Weights of a small mixture-of-experts language model, trained from scratch on English Wikipedia.
Size: 8 layers, 11.3M parameters.
Experts: 16 experts in each of 7 layers, 288 squared ReLU neurons an expert, a sigmoid router.
Below are experts of layer 4 (counted from 0) of a mixture-of-experts language model. Rows are named router (the router's row for the expert), up (a neuron's input weights, with its number) and show model dimensions 0-127. Each number is 500 + 50 x the weight over its row's rms, rounded and kept within 0 to 999. Numbers have three digits each.
After each expert's rows: a language model's description of what the expert responds to. This comes from a sample of Wikipedia text that the model never trained on.

# expert 7
router:597536546453633431496519478453448558559470552441560450494495494514504504522433503643484538457513556529547498505512458437452535474505502469453634495489475578455521540478582471520374580538394522474482519515564488456418532553445508505490501479427549596415491544563532530477477482537479398470465568519510501502524440519525618465501390462458562456484442472525446541531491524535476544506439
up0:568517480433486502583471443489511491547520544501505472507447565545572468530466488492541524585446564538515479497529381502550531456511505528537561484436553439453511489577475453544611571512469472427505584542545588504547481522470497574484436595539416518541626507572395529477546571514501526415446556559470537424512491519550521435434472549562461440578458458580552595496524566523553483462542
up1:536548471516515461531485534552478522473558575555545444502566444455480588378486487436499559593484488461476493510469491420551458429502589453510576519426484382540510522561564493616458492492511498498410580465473538478539458553532432478482487537466537512521519538503482557390465472415538464485509418494357542534457559455423461501464502452548468348530516558451499504537485480470467416536487
up2:636496511449586381546481389464560490568534586454491390485525460500515422480440441491535509498439529612445462510502516484554479542548513528481520575569465482511411545502550556522531575503391542585519519542547476455506498522481533540504497479454553606455523508464508493460472507629512421522517495474530522494436488432454487496480423464443482445477418512507451415444458534600540456484556
up3:583503420451594506483554510470508479550519547562528451510496545426477585558508496579511459445526517480552501572425456553463613451543457471388620392485427499469490465578544505493467550482445494438532538504465411490483437613567509518480510558430514493549547540582518468428497551388440492493512559437422581468494438584573485480543516538491498496454513513519564500493550527499595481485498
up4:504529419508493464588524540492506480624554500501469492562504532514507555446360500545487570506556469539566532466464467498440499448476526451428515443406497536577544495523536470514480487587459534443461453482442641463456403472460502567481494482500530551401461598441517576459520526567501454403518462478497620426474484493457413446446524449474527528423455482467494433431469558567510493453531
up5:514421440505501516460455541532538561535503525495504524460412449553513529511453548497461431624573517464524587484468518582458526515481553523441467529553483551496607538399481458544545538467540454407449517474536449437520495533529521493489483592532400538509537445494471482523484686459588435449470437550466462514459476505611502441507507477470548503397520553561540534524527449383506561482539
up6:520558472544498522499469513453471534517517504521535482424581525444603441499498509516447548442545501469475553518517441440427454516460411487505606502345409377463510463552516361565496483509471525434547449563488544466579474594423417520436481476442408553482447502478509559524534540520438578516447474505497588446546461536496520559446490451477566467565503496514548501516454439415505438501497
up7:588484518475539474494463409546470524575518527399489487502599559472482529555469444508553464489588513550423481491564479384500439400532488568483566476456471548488507579374479455506438482522517471468529489485474511513452485474560433537529488493500539607478433555426527571463484470620461409515469496512416541472496448436487516481452497609464500446565534544533444534457529538615387514497485
up8:524468536482588411474565397419471562564436510457584493408595475457523521480488515554495601462549461596575443602453475461432494405469471476573434469523477515481496435566553464442508480492418473492470494548479545544451521485579510540434506443498388499507509540509509568525501444497529520548462481535509548528499524495521468471473434629558418431529572610516484512508584579500497530490523
up9:616519567470603529442503561451461534520497514489530417494565505463512560428482575529558477528559531474604533463477470534527610457431493494468557503523471583529586505581497460531453604435431532507429599460490556480531444560486484477548546527422592620544526549506521454459551532503471403464496476527465607465394477504557540458483471432515507463460416435468496470489466499514499496469560
up10:493506493423525524476552459501566520536557493493466381475525439554543434382411529490499563518512433513581572534464536423463519489618573545492543559516486474584446516466557417537563541463535480406508537500488528546508597548385513467497559539481470421549550598532476494419479495472577525569437532524518558471409534509594538408507508557504547522454404485547519491474562470505517504457469
up11:563493382445596460479520407531479387492432487571579425522471521572532481414413427552484500520516550482453547564395520502448506479556552561573492522477508515537532481512512556496475487514449561425578465499448453594493549517529447486487536544549415425388470563471515468477554544480492484585505581508502527535385477515486431498508445522527503475568453590520547445505606499503562529462487
up12:602461504540467495530541551404499603443525499508479432495463397559481553518535532522462513462543547509528530552503413477460527500537442481496627452490388526466489480527573369495439496552411579558533505543400544477500526460514497502526532496542488530498592526526442555449467597481385464445491430517472494476520463559482408448518484474397532583439524494548513476537464609533544535527455
up13:509464529445476446546530460410480487505496515452466473515503557558515491440491462527417470471543516521596544516438504430473485569502589493494504538482443508526580563543476475611555532543366512503560551588608487489537530496577429464514441533503514532474520441486549473523515490477508474591458434476492489400485438444550614426481544569456569439535493541569539509489450614566441591496609
up14:502505471489498515494474442535559476539462490511475492603465583419521518417527408448524514497524507462458449557612514578546505534503451540405582489509503460489494473580516410434400584494414584493455456424549521458502532576507496503584538528409422404506526513474549577470629448424572453502526447480455476472609535437494468475457454559514458578517564512479445520447482487523530451484489
up15:563437471421452504494502429499441538510497490476515511551561400607571588598491564558462580499571457453476415501492518489620544469478576492451410516372411498465549477494472394481447451610490476509555521477545563520523532456529520455513480480499528577506499636440454515499479518522528524470535506545465546513496571514504540499487413512537522438450376440526548506517453502556509475433504
It responds to: Pieces of personal first names and surnames, often Arabic, South Asian or Spanish, such as Jo, Jean, Daniel, Shakib, Isabel.

# expert 13
router:543508509454516474517394518492462487541582533548536488528503501480569561539412398604540525562505510506447520555526532374583511478576664509459587520473439526495478504493482559470498563560515509513525527516515437475451470535489512594504454424490481577511509498560550523398544469455473515480421534568466565508512393465479486448458473578626488477519482545521484615490501568563504482450427
up0:468532546495505492452430566405604465494524456601574442482511468418483423488546426639452502424541523531528604494641549453518495517520509474397531451497460513547542493551404592513456501529518516527482514485500532510469491532510501489476459519500534582486598472583480488444521547353547508470399522475498555489487594463483523427434500473560431506469451429500457514514447486501445535512485
up1:608500457517432528458535512479580494547611519580445457468538465449449576507478440508539458521530522518555558512478505412557556513576484424345512476447525593474537456534455523511468531479524531491532555577462449427607468495477430534497465507582441400591485436593529442534515574441580505516481482531449518540490474472499552529486423527508516488575444517470602508556574546487525523511571
up2:456518501462453495514485399492532501534433530522470449471412529570487488486550479491536600489527569524461434514540495417634606487524452532479471487520535486445501479540400564488535482502467554466479540516510559558415391508479493581502432533322419410610478446441485476463476479450495501497446520434520570432491483474468531513472499531515509437433447469498467591436474437492448513600469
up3:541466431486602520504489516515454523588467536514390462571501468537491536535546502649454550517522425463467470607477488455422551487482515447559623548580494510510466483462529465504453549454507498485516434525516504409505554631434514578463482491483525500535491453480522545495550571583528510475510463579538537444524429497545601554477397559483518416560469418474465443458509579563503523447537
up4:525459589536446464525481561403502492556524496556518432486487536523452412538435576565469608492510516437510553521519514562550475466511571472505578439441370461443418644399486383527423593457483559462524451510486407472531523535529505524501532584459535573482523532469538547484505493504535394553500556545472593458497446487506454489516467513492479528498469513466510422500483524566395473477522
up5:483457479486565404538496440502550536399583537460435528474567614482535464582414549520447450525503518553530502427489544504568559526537488494430501478530463668490463552544481457501486491612530478545526508574508502429564439438522524544448465458496548508521497506507517560535484516599460527452417615515399519491527508433436609511469537474525422504447512505576516516424505553506519592480503
up6:569545500519498471444504535504472496480526459518546479502619502560488438432447490503438487462514546570514398455508500540486574441586457437530487527502508518459510438444495501488476468443479427573451478596637414576495514449486528500427471500429508400510593419466540524467462497449595464532524551612493490569515501508545559496460435592574504445555451547626531567463478569481453521470549
up7:484518573465492516547435504437495550473389538421528474464500550488522498493392457573512590529542560628592458548465498421559467498429518543392475489483530444478537495529443522504458531534458476528596526674473499470474452532454485592400445555568526462498544598502448554572526516453485440530437494534435507447469462514541477502526568530518482539564529513453483520533577527543559535514440
up8:561553486410512489496525545471408493570380505505493497579445481539523574573517474493515516426559521615454491610569455406532460398525460477464535447473527534545542474493458520498492545533450519454528513492414564505449514560534530454579501499476421488545528502506538463591471495481523480427451479498521541488484509427466421411453487629492480476567480541529445501509444638520370521552458
up9:513591436486477456547516457439513579504423482467450522571522448514499585480518512516521441430463529506512448529487407476595498507540514566547460430490451498486515559516448595496605491614522531514500578472508527517434441515522477477490365514489467509607461491503479456428531542439444492563560584591578525533472507400480517425529496510594515527587552509474574630456457534501544541544484
up10:557479474504541400509455506420471497474465498520462433443512505497508560529522498534479565423549485568498562516560551400552563437546513584407549461472537593466448410421382484530496466506531493501525417495492414433466539492466505464567482548510444517628569485595440559405482444417506546457508614475459418477514473483501431467500441501473549510520428476496532454410550492559510515438502
up11:463617525452554482563426527483490495466577508586559374453509464592644546515455404577471385559529479545527565483520452545488466482524524489466552514511496433440469528425568523516560508501515467408502571549514456560564481513509561455540514523452426480508506507462434441439543507510550587516483544413472505471517448530428482441446502557499436397511535538465520433554485538558534422471485
up12:502478451538540502450556447492597465543549594407452526500439580494510467432493571560429549448600462499485497533523466479523487517485472479487605577499462512510606436542445501500514555411533491483563511543512414491568528423447417513565525564503470455440457460557503467459465478561474477590499572548482638436514539472538578453518427422503542495561427498473555553410545536477446561465502
up13:517537535473450479512475506461530520550509472556591474474381549555604513520418443624484441415472516452567508486588474464572486588520547520464557528397526563523524614457501439476397524649530473496545470527505463570470529531489492531492523478537510514417502426511486518544618452510535481546496519527489496516427533498514524382546484555525533548510486513531442544382468539442497518512424
up14:511453458399574494475412431537472491580523486556543485561468485529561509560521528508484503546529487489510519560647446460593448478509598413571543419593526686494524448451475532467535508556511481539546470577495516467505541578582535605519533529476464556567488548451501468467562511502499583531466454487493516408542516460489546423450498467459478546432506475562558506454464504569518499453476
up15:517506529495433429514428550509589516524615501443584531490375617509491511435523516529467473529551536499527493547507446525523532494557496510499464453445532440501521589510449545582418513516482461478602485552499441534565521426487530605484498492559544561542577605588426420452504489485497467551449464601503578461521578436473502483541528515463500535539444477497516561541487596635541485484486
It responds to: First pieces of ordinary lowercase words split into parts, such as h-arness, p-innacle, sl-, bl-, sk-, usually taking a suffix next.

# expert 3
router:528526557426517457555497493459505497570566500507522419537522545539604505555472447559448427485471538496546433462574397491533595459544528519431493498445514540479535496427463458483437581489472455489544564478604469472529474573448536594549494485443536489487560598507467447507585556475574520519456537461464583508575507549565522365491455490480468518520427454561605538568419590505556511487469
up4:598457521531454514512519508432517570485551604365501490567492496566396468513503479499553458503502474448648459454488491448490490517484509502482554479450547445518480458420521426501459468451449435541442467503516592523324469571591513529421491585456467450506547484538422436535527528441510522436555518474532526454479488496456443485522469639463496455488510550533524515467554447489465583482543
up5:511508528448531484568506565490509471502584491515526475545526467464621473433466421531441446452646488525442436613541483409563548454576518557392522551497592618546509526544467491496524534579426411532494498456555547382549575481509500511510450459522376507461551547505514538529506446505517430491541534467484520466479517450479483517540471412479509475596518464528509505503379501530512474474537
up6:461501539434510542493440559495509543531525504430577514552567508538545545516533476588425429497600526491536470483586546504557602540510548580507588474431469546440501501493515484444577505496501569448499498438513506486510459453403445547543494479520542355579525477470473510558472491571509524543486559480457516451497505476514649459401498449484519540596553485637512534475376451522536489479534
up7:505484546487548463527463515386492472622500484518549481533523468486525414525541478560399424524478459493602369411514457528504540554576416470494545452553419629519462519457476486489508528478452459492497560447485494440467543475469539470544467524490524516526496538459629479454563530422451499498461550453503567456500551505430531413487409505430492429610429585493455509450479573516535444516535
up8:525456498390489445488500512490446544492509489490618588492403439502544470491508467536547475524532462480467598485461495457513524493535475562427457481583553477553495457448612510485449493538448417458462481535531699497430551558584407476546488551537417414494476557519475568512493517547542512505514450532488493467522462458505609542467403558529533514503510561516512511462438588569446557446532
up9:490508513536564555485479507452481475527563507503348514495492491534554585538513431504513528474483511501594507507485537507359564508522575618566474445400500442558539582552576509518495539562523420602563515495555486323530484487493522485496514450485464422550507557465516449429521567536517542507478516584501456460439454430477535453577488492488509523610562522503534529490409504475435519491512
up10:485458427392541424517398541525428462527552439493546464497551457493547615521490575499480527500584596557417452535520484519481534473507543471461524406447470541503498501495504576494498476541495508467547483515505476605492466550530535533509506467483506457490501517589502572457457433529508450516550420534458512588498557443436608479452415460550449445559547426481622502549461425548505353466462
up11:580503476493504508543521492508518524516491508484528518527507531574521542513442527444637496476601482470560511522484527513450556542549507524418664537464508487398530510524469555476433446471510520416489561535493510428541444436529458546365408498437468480470488512632540532421449553441477467574499501528355450486603502556498520543491498453531485447450562451514458528449419472558523500483563
up12:505512512527517475526502499502569464478543510517417487561466596495500473517478479532454426508558429549586377588549509458534551551567453500482444475398524545412427547426481504488538474420495430549531550553469511467441631517432520512478506506470433538509589478446439438415442529426505475526548529499442558509592499563561553413528455503510510555465482442600527629444431511538508476493518
up13:508550455559472493453520493450490514455538570519501436592556390536534544449552594428439595518602609500502371600447446517496496498434447580522527525489490644468433528518549459541490501505514497457512480524511514485510552492525557532449530508485536572516482424559480509549573560449445514572461518546481416450466513547564499537508491542431508351494476497515569412525540471485431493509470
up14:495486531473465461591476555588567472561429487547527509547549433511548554442486527428523370504512449514450491494543503385542498403457567552490532494470435510567463569432507426493370553570547549547519527504493600405586498556502516486559491492500515475563475555505390520501570445473421493486485499555464572443480545413545441449444457494559474510527476485514530539469530513539513408487401
up15:540429490449519471519503530553508550479440497463440490485537411471487430510495430496581480513430400463531489596460486508547484566562528511398470552457432509436478553498471505569507505536493449478506454511539481551427466563566466448481556600544454499525505525444525548478427646565585459539422475477510485393645456414514607452511434465565489544541508463525458492490463541537418544464478
up16:551470582450529447508391558523471460582458508468559520586494358502530495542539454540409414482504479434550413476474416469488620472500479501437535506466469547442556427458502546522485506516552598493536478481519526447437518507487539510541466487546475444443579566449530582539587620541540625537454480539422485467435500481558499462491448519536497527546486444540494579471527564571541534526509
up17:473592543512562555474401523466471410556561534432608560433497574453534449534466352530443466434507525469506537516523490457509560435490543515535456483451497569559489566481527559476454519452440475522551588483578484510462446416446477565476475570557549570562481573555480525523545488431524469528446553504484515531503511596540606391450507598465485576477495434579527499528500461539481531511504
up18:513496497508509572482547467424527489518458503476505486554450468523593428485517553552426561501519509526482491613515394581490466441473487408434500539593437453450512567504604532491569631509517508487554552499521557463544476529531428491487491532363470472428484502437429440550460502527396493562534557499463502483509447461502527540398493428450481521559376568522535429430472448493580507507521
up19:415550584469621477418498424542543471449630585410432538553454509440489495482455517507458491463476475434481531505481508360484474461526450443411476512388414473491465477480581452504561563550478511492514509493470432496519429441521529516553513499460476489433510547556473458496531503457453544456468456551528449453613495449536360522496487470489529492519523489580507554505441582514451480499395
It responds to: Words in quoted song or album titles and table cells, especially pronouns and capitalised title words, such as You, Me, Let's, Your.

# expert 0
router:566445535462637509515475455528528545505505658473562446531458623573526476450401518534547446505534503550551501446494424502556582412514604524499545546503482618434510521534533534525471563480512554411450567502519551458565552477490477561430515507493482499473552582574463508526552471478455456466427573520469585430489543530443417484477466463540517505494459486527452509410495540552535471442509
up11:546483469511478416619492532575559485519527516476468423540494561557592485461536526477525439530533468528522495511620535481521569390465540504447488460541459556579487459563437480625469636463468527499435536539542508442497479563485550532580469501467424472487517409475462436580505458480453588454463528467488505490542523525509471531383484493522623520609431406480478540500506471495490558503545
up12:459494484442486493501465543438603494492558528461474352489443551476483586506501476522477480471438627580508560524584463518415477472517449521461543532487432535448582457495516425474430553465482534510449616562468583434532522470540589637482532545525500440537501572505543461530453475477586526447444515600463548437457457564478572527481491483507530494438458518495493537487570580590493467485486
up13:578542520524532484540477478444475429592494559440585488550454483561477495454490541460529487530648504553463414483468486458486492554520400549609512465447590448457486518504550552499488462474487520533463470447498562461558440554476419509427553533541507575393501521554452473492594636534442565490508557527477537528510520572536450516514436569475594439598501463579486483480542557554496507531564
up14:559526426628566490505544462394577496439442526530429466410546487519536594501602475557531552536462540602520545552485377479518470364511490486505480511474503430454550424507506453507609536462443471432512555574536516475505440568490518546470523547516501523520428565540601460465468485537608537490476558437510583479471539461555497555470508518478531485470453445523541477469519520492571554533554
up15:540494567506558489508466388513506465456502531431407393578503494541477457628549516589464510503487584526417462556531463452468478476485443411421436412545422480502511477409567463579561524448489504479472457477441534491464394606511412606407463461457455537518428552514443484575485487512477483515498527572493594501488464475507448522487466477512566521445433515582565501522487516531529537502495
up16:471490428570527468543441458510501608601509471571546575550539425523542559529435490494480444608572465432492449488569458530536561407423560512434513464419449601475514516584570425489444512524496446449449437467515505537535470468455408544552486545570491483524538577475507510555549507422476600513509516535425446450512535452485465482390438447537567522502547501544507534468437580498462547469497
up17:495477484480497476553521461502537472487520543534529469520470514599537434527519502548416470513405493477596436606509551527594570505478594565525532534553566497463496553616477506556535541509513485481478525468442431512563493536415489647560443504447474576486461412536484476550489498480569482508417609416495471546401436537525542512429531427490556523479432562524497500470586560605498468504538
up18:489458512466527477534578467480519517551506445563482500457450562500519431607457471517490483432539490531430447504471427438393565401532559541425485451449491522521435571431512472510580489465409470517521490525582564534461498511445503518564505471541473539474543539411489568508486466557517478435454504551487493542611515511418497491382481508478473544519370496650448549581446523435531427533438
up19:513584476489457514475493458563531570502461613491515528471546513513545516470508540478505453540515459417488496550470510544502558472414534493493581554436425573467474472599538503440460525478476514392454455526533585428443464507415535529411480586394462422477565562511534465457522589524530396459531571404499562450567566535542482511449367436502512468469514471511554553517563415506543547504468
up20:547537537511441479514454479472512552570513427442471408540518545523506460523481529569488526600524447444492529533439517443595533478446574505401523616548520498491475487515408535448504508497520478441439508544489557512546521539497493499481489522515518494434546489563410581582508594413485554531452457500420535515443550447531440557353403386542543550515549476464451523470390427447515503520562
up21:512449469430422549465470436465562602428549422642532458523483463472535562492506555477515538549445511508506495454517454421479505469521544471449466596484551485475460531469424511613498563481539429473499476566544545585541544482530471607531511528487400478564536576554507545466455584420505516549484474556515476478518520500564551473523479369510540560444395451521458477459488575565450575454490
up22:536395458433450510432554560531498561517477476485589503476497487503501573535531456503497570533476480627412458494502495463552562507549473563547481526452515563534363494482431521481394513479467498450509431512511461462484474471435528517427482571465491473454617540500534517425497538573465537506447495422488499544595582587488489456402437477600536509400503584468490552505458569493541537410545
up23:525511473459531467467512520498696567522489536453434451553450519496471461473453462558493525496576470480569424447519416412500466503560565517544560574565493491540502532607488453436488513530536489523482498583599418478522458490541436555472572566441542503504573500515502581546488464497555608376458479451473576453553584468487446474481444515548550474485458514527450591482454489448475562502456
up24:525491497424569470559493437489526590520526555478519498549458457645552460511427586479563427582491554528504530456494476533559514481470470499539548554595477513499499523539501541545512517531480528618459543551545497539567524490507436499450473532463419598406452546534476546618440463577507469425407548557425563570536510534517522483552462471451576477591537506500440531449560460451504455400542
up25:522500489550596522485522513434483429569507451491420481465489517486524416586495457496471574375509513451522517474514496440545524538415480522490506429534454546514456555538564538487489517619537455559498607506447533365441387554489558596398523501477510608540509578552464568469516496500451464463471480467505445515403428495452502453525463495575493502549445489588489561518484411580503478475526
up26:549492474428539484514503516452522465520520630519597545548552455437509454454519475559571489485449473497428414491617438525576467434550515505549490507550492415481518579557437508602559590511515454544420522438523464530475464419542458472569420453460418502467520507460492585412500487468488357514534511519481567435520534372499487440480474490452480474585508531490430519446476463433504508491460
It responds to: Sports nouns and ordinals in league, cup and team contexts, such as League, Cup, season, first, runner-up, tournament.

# expert 6
router:516567541480465532548468494482546506470545567528535472493554426605542544519417540534484528512525577504651501537464488530503594393472547542499543573469553489435506471502558558602508540550498507503559559544520570445466482517436506543492469539359476540501504484539411489468519592428572511401487474545450471401521518496524546484505370590486606425466503520549512506535484440485439481504506
up7:535536477461526465556473498497455509504496461425532496524511440531477481451525472603475505522517489605637431477477565468527587569429486560555476519461418561476475535463489430574457464557542384413503522495480514398466538451530477523608509496512501561526497469525448529492496560477550492538445542550544456407512509473611513442515557556528463352523497550444510469454443427496511427440388
up8:515527447559478553441518555531552517602481525559444427563574552512502482469461551489406448440482565549607536544592446452452569586471420492526565465404526497465479563508543537527436558623476555538493520472475519466478487506448470454530478590421601516513480531462537560537490529449520448535571549443507430458583494433540557431567493384505529529522557483454539504496487533575457509559532
up9:478485593398588482539489518549556433539493555428534507489426381580474431536449442557480462481453496478543480487474476520588559438476586479477492509521491525409529443483463481576471500485501439477456526575573509540527488592541546541506445513523539513459529634553546530556548431475575543501441467451424507377536529456517509478391552497466472550556441514562593493534520446488452437529566
up10:500532584546554514480541518523568556505533600486576499628533516518568603451475458460494460501413627508550559493498498553460515464467500464384612581476457464457448420484545498551466486487525496501533529501517562450525457462493504536509433599397441416498490512520456522484578577444456465485539476452590549545501458438536596464546541545480489497399437529527475553522472463474508514396507
up11:491562530542498429508477594502449488457505515416543505521429560536426451560551511440453490529551466474435491472509408478493566502442395529500561487558465563562530513446491545592517542577526537528489485599506438521486565465503546479491485487642490535495449515600483493500551560437551497597551489490467588551489513569509513554461530366451452445540439571531391511514447535527531408483571
up12:473549545436516520560465555522527528451445458369482414504541452564547515493425507553442541525460649638447531496566488480451549451494461501515492435501587491464533498535521564406530523530513411453513512485493507490449441544580448554536485461500419466491424548468508513386486627455511545533526496593406482515588481512589528527448521544509476466487456493544481561553432493442512514510442
up13:521597512538501587511456445469462507525513474548489405521479453465562519496495411495451390539489523447513609599485427487491490503551557513431516547511479383458571571533500554538487526557530515452660486532566466446541530547432544481551508591532486591587457531477596503487500546476482578517470512552488596478502415577488508502483417536481531534600477482505545547493493429496462514473417
up14:516548505492461528507530552530492451514613533460497528490519528523454392462463537507475439502505440553577413381461428434448599514634485514435510524455519578617522550430471506487449557463515540502524492570495437441573480491368481503562550549547601477429543573575468470456451470553467451459446620541434510504466477578499511422522485474523519551505517502494560496534499518541471483465555
up15:435535458465439553573482505530576463572599492457464516446509523591521413572414573603519418453481531496510503465501524433563614487519453448479516470438486488536498448398537478502432531454502507476483490530469573467490585552453397506572430492531596580492520518515545572498547506530474583468540553415461476442509492526588539448450355559500519511530426479549500527505559488500469542509553
up16:444480607471422524586560459481512427488461562416485470504526494482553520569568417486517528542467505507468473487524498498497543488576477502466601513538535555557499557607495509600561511493537498499504561480549627475463464604453596585466412473359423456529506437508520556589517488432501545522538508561503533456508481474527481575419505427494431410540470446513442565513542429506503533482517
up17:531510536467483520408510500576442414450609470377490516599540523468508451576450439555453519523480522620589443515522517480508626483528512505478507566491520508541521473527475493404461515487529520490487498535546432458523495400423388489508531409475546482390572507506493503484467573424520571518491496562444579543497463530532560452511444561613516578543523467535505565461546472543456492440529
up18:525544490434507505522460509447442485453519493539452527484519430465491476466508502463500427515506476482564510579486468513535506552475538494548529562437393487519515439515472553486413515489541544604570513546514444467456562517503475493461447484447441589573517466599405684594474532427449482525419503542438536484529463550492488478530406614537548381532503579446447466525514452460402442463519
up19:620574452518523515469502569502517492598592509427521541415588544531506558459496505564511450494505558434502532508503532526499578451441592517523492506371499510439484527473539543607509548599495560553541482624484473431436495522426425555550372479465459522520494475436433540509512590562592516455469487458541443482575446511479517495488468448516532509545491477505565531481454472585438557476491
up20:466502437423606513504498478513562502514559503578545529545437594527648572461394485445492456531417575465547543495521486557528510469433533627524553620563441585481487474498496553493524565469498527557527542534502469508492521451420475564455524508514433533496512443554482600401483466447476466430514522472563501533511392438418527495542422461507418478489508450499451508476518457491496472422461
up21:520537625431513477562494489448483605548531469544479515551530517501504534553492549456518531550453558582506425452519415435454551565507435528469584419508466453531401509579554401490503486485478507568458496480552553539412571561617523571518495533451560471472434485574388530532606546416487542483557559576443551414465551442518473538501442526566551460481502505561487502459500461480506485494509
up22:532504528458481509443495549487555538446553535467463447536534464496525548574512417457444530437514629512513483484487541529489535431447408582478588559504477521489631455550585493509431525580441450436479489561499616479435449424540518526602474598484466463552590474434500463545465578541564566472455499508545553539554467483501580481424463476568433549464395508522549466501460501527520466472456
It responds to: Topic words inside names of institutions, awards and fields, such as Film, National, Art, military, law, education, Press.

# expert 4
router:523516482504541427539459489433521558509591500482485378447481516520608514455469491483510552450483540617584389517493531485469562526485551500475549474508593500469484437543436484550459562547508496439532558586552574524512407476539566530430461517496547486507523551573471541483514480477524440493338475549485468457512418545527492460521548451512464501591451464519528553452510618569515564377482
up16:502444492510573506545450441481557504465449474427546417512534516514503406523482406554535545451405525459656525492584519433499573352472589492565523486475467567432535431394475509555443467468471505524480579525471519509502541476509517470501515521486462573515544510510474564517524520449505422479565540429467476472482478514601429473547509481519450427435466577575529471480464534542416516430395
up17:542592362485502463466570529461534535476534510455488477499480550445533514488539513505459498565481538452485438434443485485455593460491449508499630518454573465586571505530501465528543521451553328454474617478580536516478455511542533529438407530425429506470451532552453504541525447439533569560488525457453460521522577506494487424512548439451482461480502529582477530442528537471495550391578
up18:554403516415497390544510510448421480529504486419494518586592538481594434514470443482511534519513520614485410493427491484588565516536432478397560459483534558527541447474501513456476610504428497466621483490423538458489483509460447487558520469551499535512435512464548528426593546457491432490473494544517513396572516444503594484481449485487513447441511518555595451475550511580484460505484
up19:709529507517475532489472470549429548546489498489466447520528496532450479524526447483476533579493525562518442499562423513488490519674423438514483460521534396412554517417472525584443546537459432442509540478510516528452445503510422477496538468399458482570478593495447583504524543511488496488490548472400532497523554464549582469517506519484463430483441501465514501553501533509439582464592
up20:577447512488488372576524491511458421527520550538513521514528412480519549494497487517549400472453521572465529483525496517519501418437576460494452525499474497415461580517531490513563471499432475445560557535554414466401475465519529589470542585476445548466503551548518506466533564564522450465523487421484439440449624472453484522406517651584493439562468511462481578458521491423471493537578
up21:543543471483484421600505451422563500468489557510542420631471421526502443557502410534440522475482533474539420474478458548496470455470541620475563521538532531542563468566571495474482489515512437393566502513460577472500575563483468466575509539427456456521520539522466430503572542391464508516473468538552515415483534535513463438539464502531506449447497421527546489411468469540502475361405
up22:531523489449486536446501492384537472430560506500514570506492472499536526516462567541545448483453471462531461502530482488573508490510482569518504490495567485472421493586492479424634547564517594486574546453477527546486505498518502648423518464538483480345473471533458465412458507490521450548391406599516469458467514457556541428520422556539524460572519395548498520578458554482504424477465
up23:503492499493605522561440478428465440482521482549478477418477458495626469541497441489498552479542507545514474503504458444544487554580501468496512548422478586507422445534474530653393487540488562504532445497601513484493512516386437501431419550390547482514573453429539519537499531525484421531526481492493508525482467540512562384512448432616507533521429430454469527530526544511403480472551
up24:577505390532523455545528474418465482441478503468519407501542538479531473544474436465523529504548484552497446579561520500440565488510551484450441498462414531445498529481454542512447461554472520510609680543501504542529448495515475463455468518493552469615538518542443554446477456517522446413560473497453579463505450519473463359530485547477445480446532481509532519621512410567436587430490
up25:499472440518496531564441442493532516476439524547559419554571498472479450488494532491561518477503553467515475489514487526504464452416451431571483450501567468511494436454546629570544510529525480541601603549547577515449483520507502518507515585524421460558435430449506384579526487537581474423390562416497574494584479556547561555479504534496551472459435546558611566554493511518488429442510
up26:472527536511498457555500499515446524526449464493517520492466527568517522479468484528497514508483484513453434548563565548598445446500484556509444412515537430430466461567519451496448537577557524599556645495519613558515473451509519554410412518539476499542546521512450501506480533391431461472433468443410373507476482475539391471481494589538492443545475545494496579387587581478531513548543
up27:499537519492495476551543487480492449470575513413532488516502488439540622521505477525596517505505515549584479650467505529448481443422394547505499462462602541516430410565485435521402529469524524523514557470458545487545472519556543481530490484517437553557448482582455523570566541411570433513540421541504467446478503513581578475479551487484476416427467388481524505532574448522442449460413
up28:586527541454589489575506455426492508506512554467537515513502598545457500548405472542478490527543545531473553512537359491457493471528507466451519489442485542501504524536512501471513535577361505493514572547538478392382539567438515543483468584495453493509503581532438474566608578477508506435530551597467580454470501484574526489468426508549584429516509472619516512470456467513465480416557
up29:507541492513571531513426487464473487496504509547622545454587569536508506498475560581553595488476620541522475559519464564490453510439470474509525426504515498428469525471563521508534551531519471519576619458454471534561572489475562571450419531478582422415499500516490448474478558476539444456472532518482538504608511487518480500350482494591520409543470534611462526492440438506494531394449
up30:520521538519539517473447525541490567484515492448544503424534548538551441476413573530517509479470483481429520464502505490493447528556583543562573549516398464497485517527447512494459588497537452525436546598467494371561414569500493537520481480433482598596440399568546462527514504483575472539447465525467503520499481530537521496386473477620570480499495467568465554393505507436526498662488
up31:576534453517628431510510500500471536476523542490495409420496431527535514495435432480606486509464487552469374514557482485525608480551466438590629620496526453600551471538426514495477637517562455414498524468423561492501434402434540526473461541488510495479496521462497486489510521520449467476507520521471478587466397399456446468505458494567558533467500478513527496549528521470521508496512
It responds to: Forms of be, have and modal verbs after a subject in biography prose, such as was, had, would, plus adverb endings like -ly.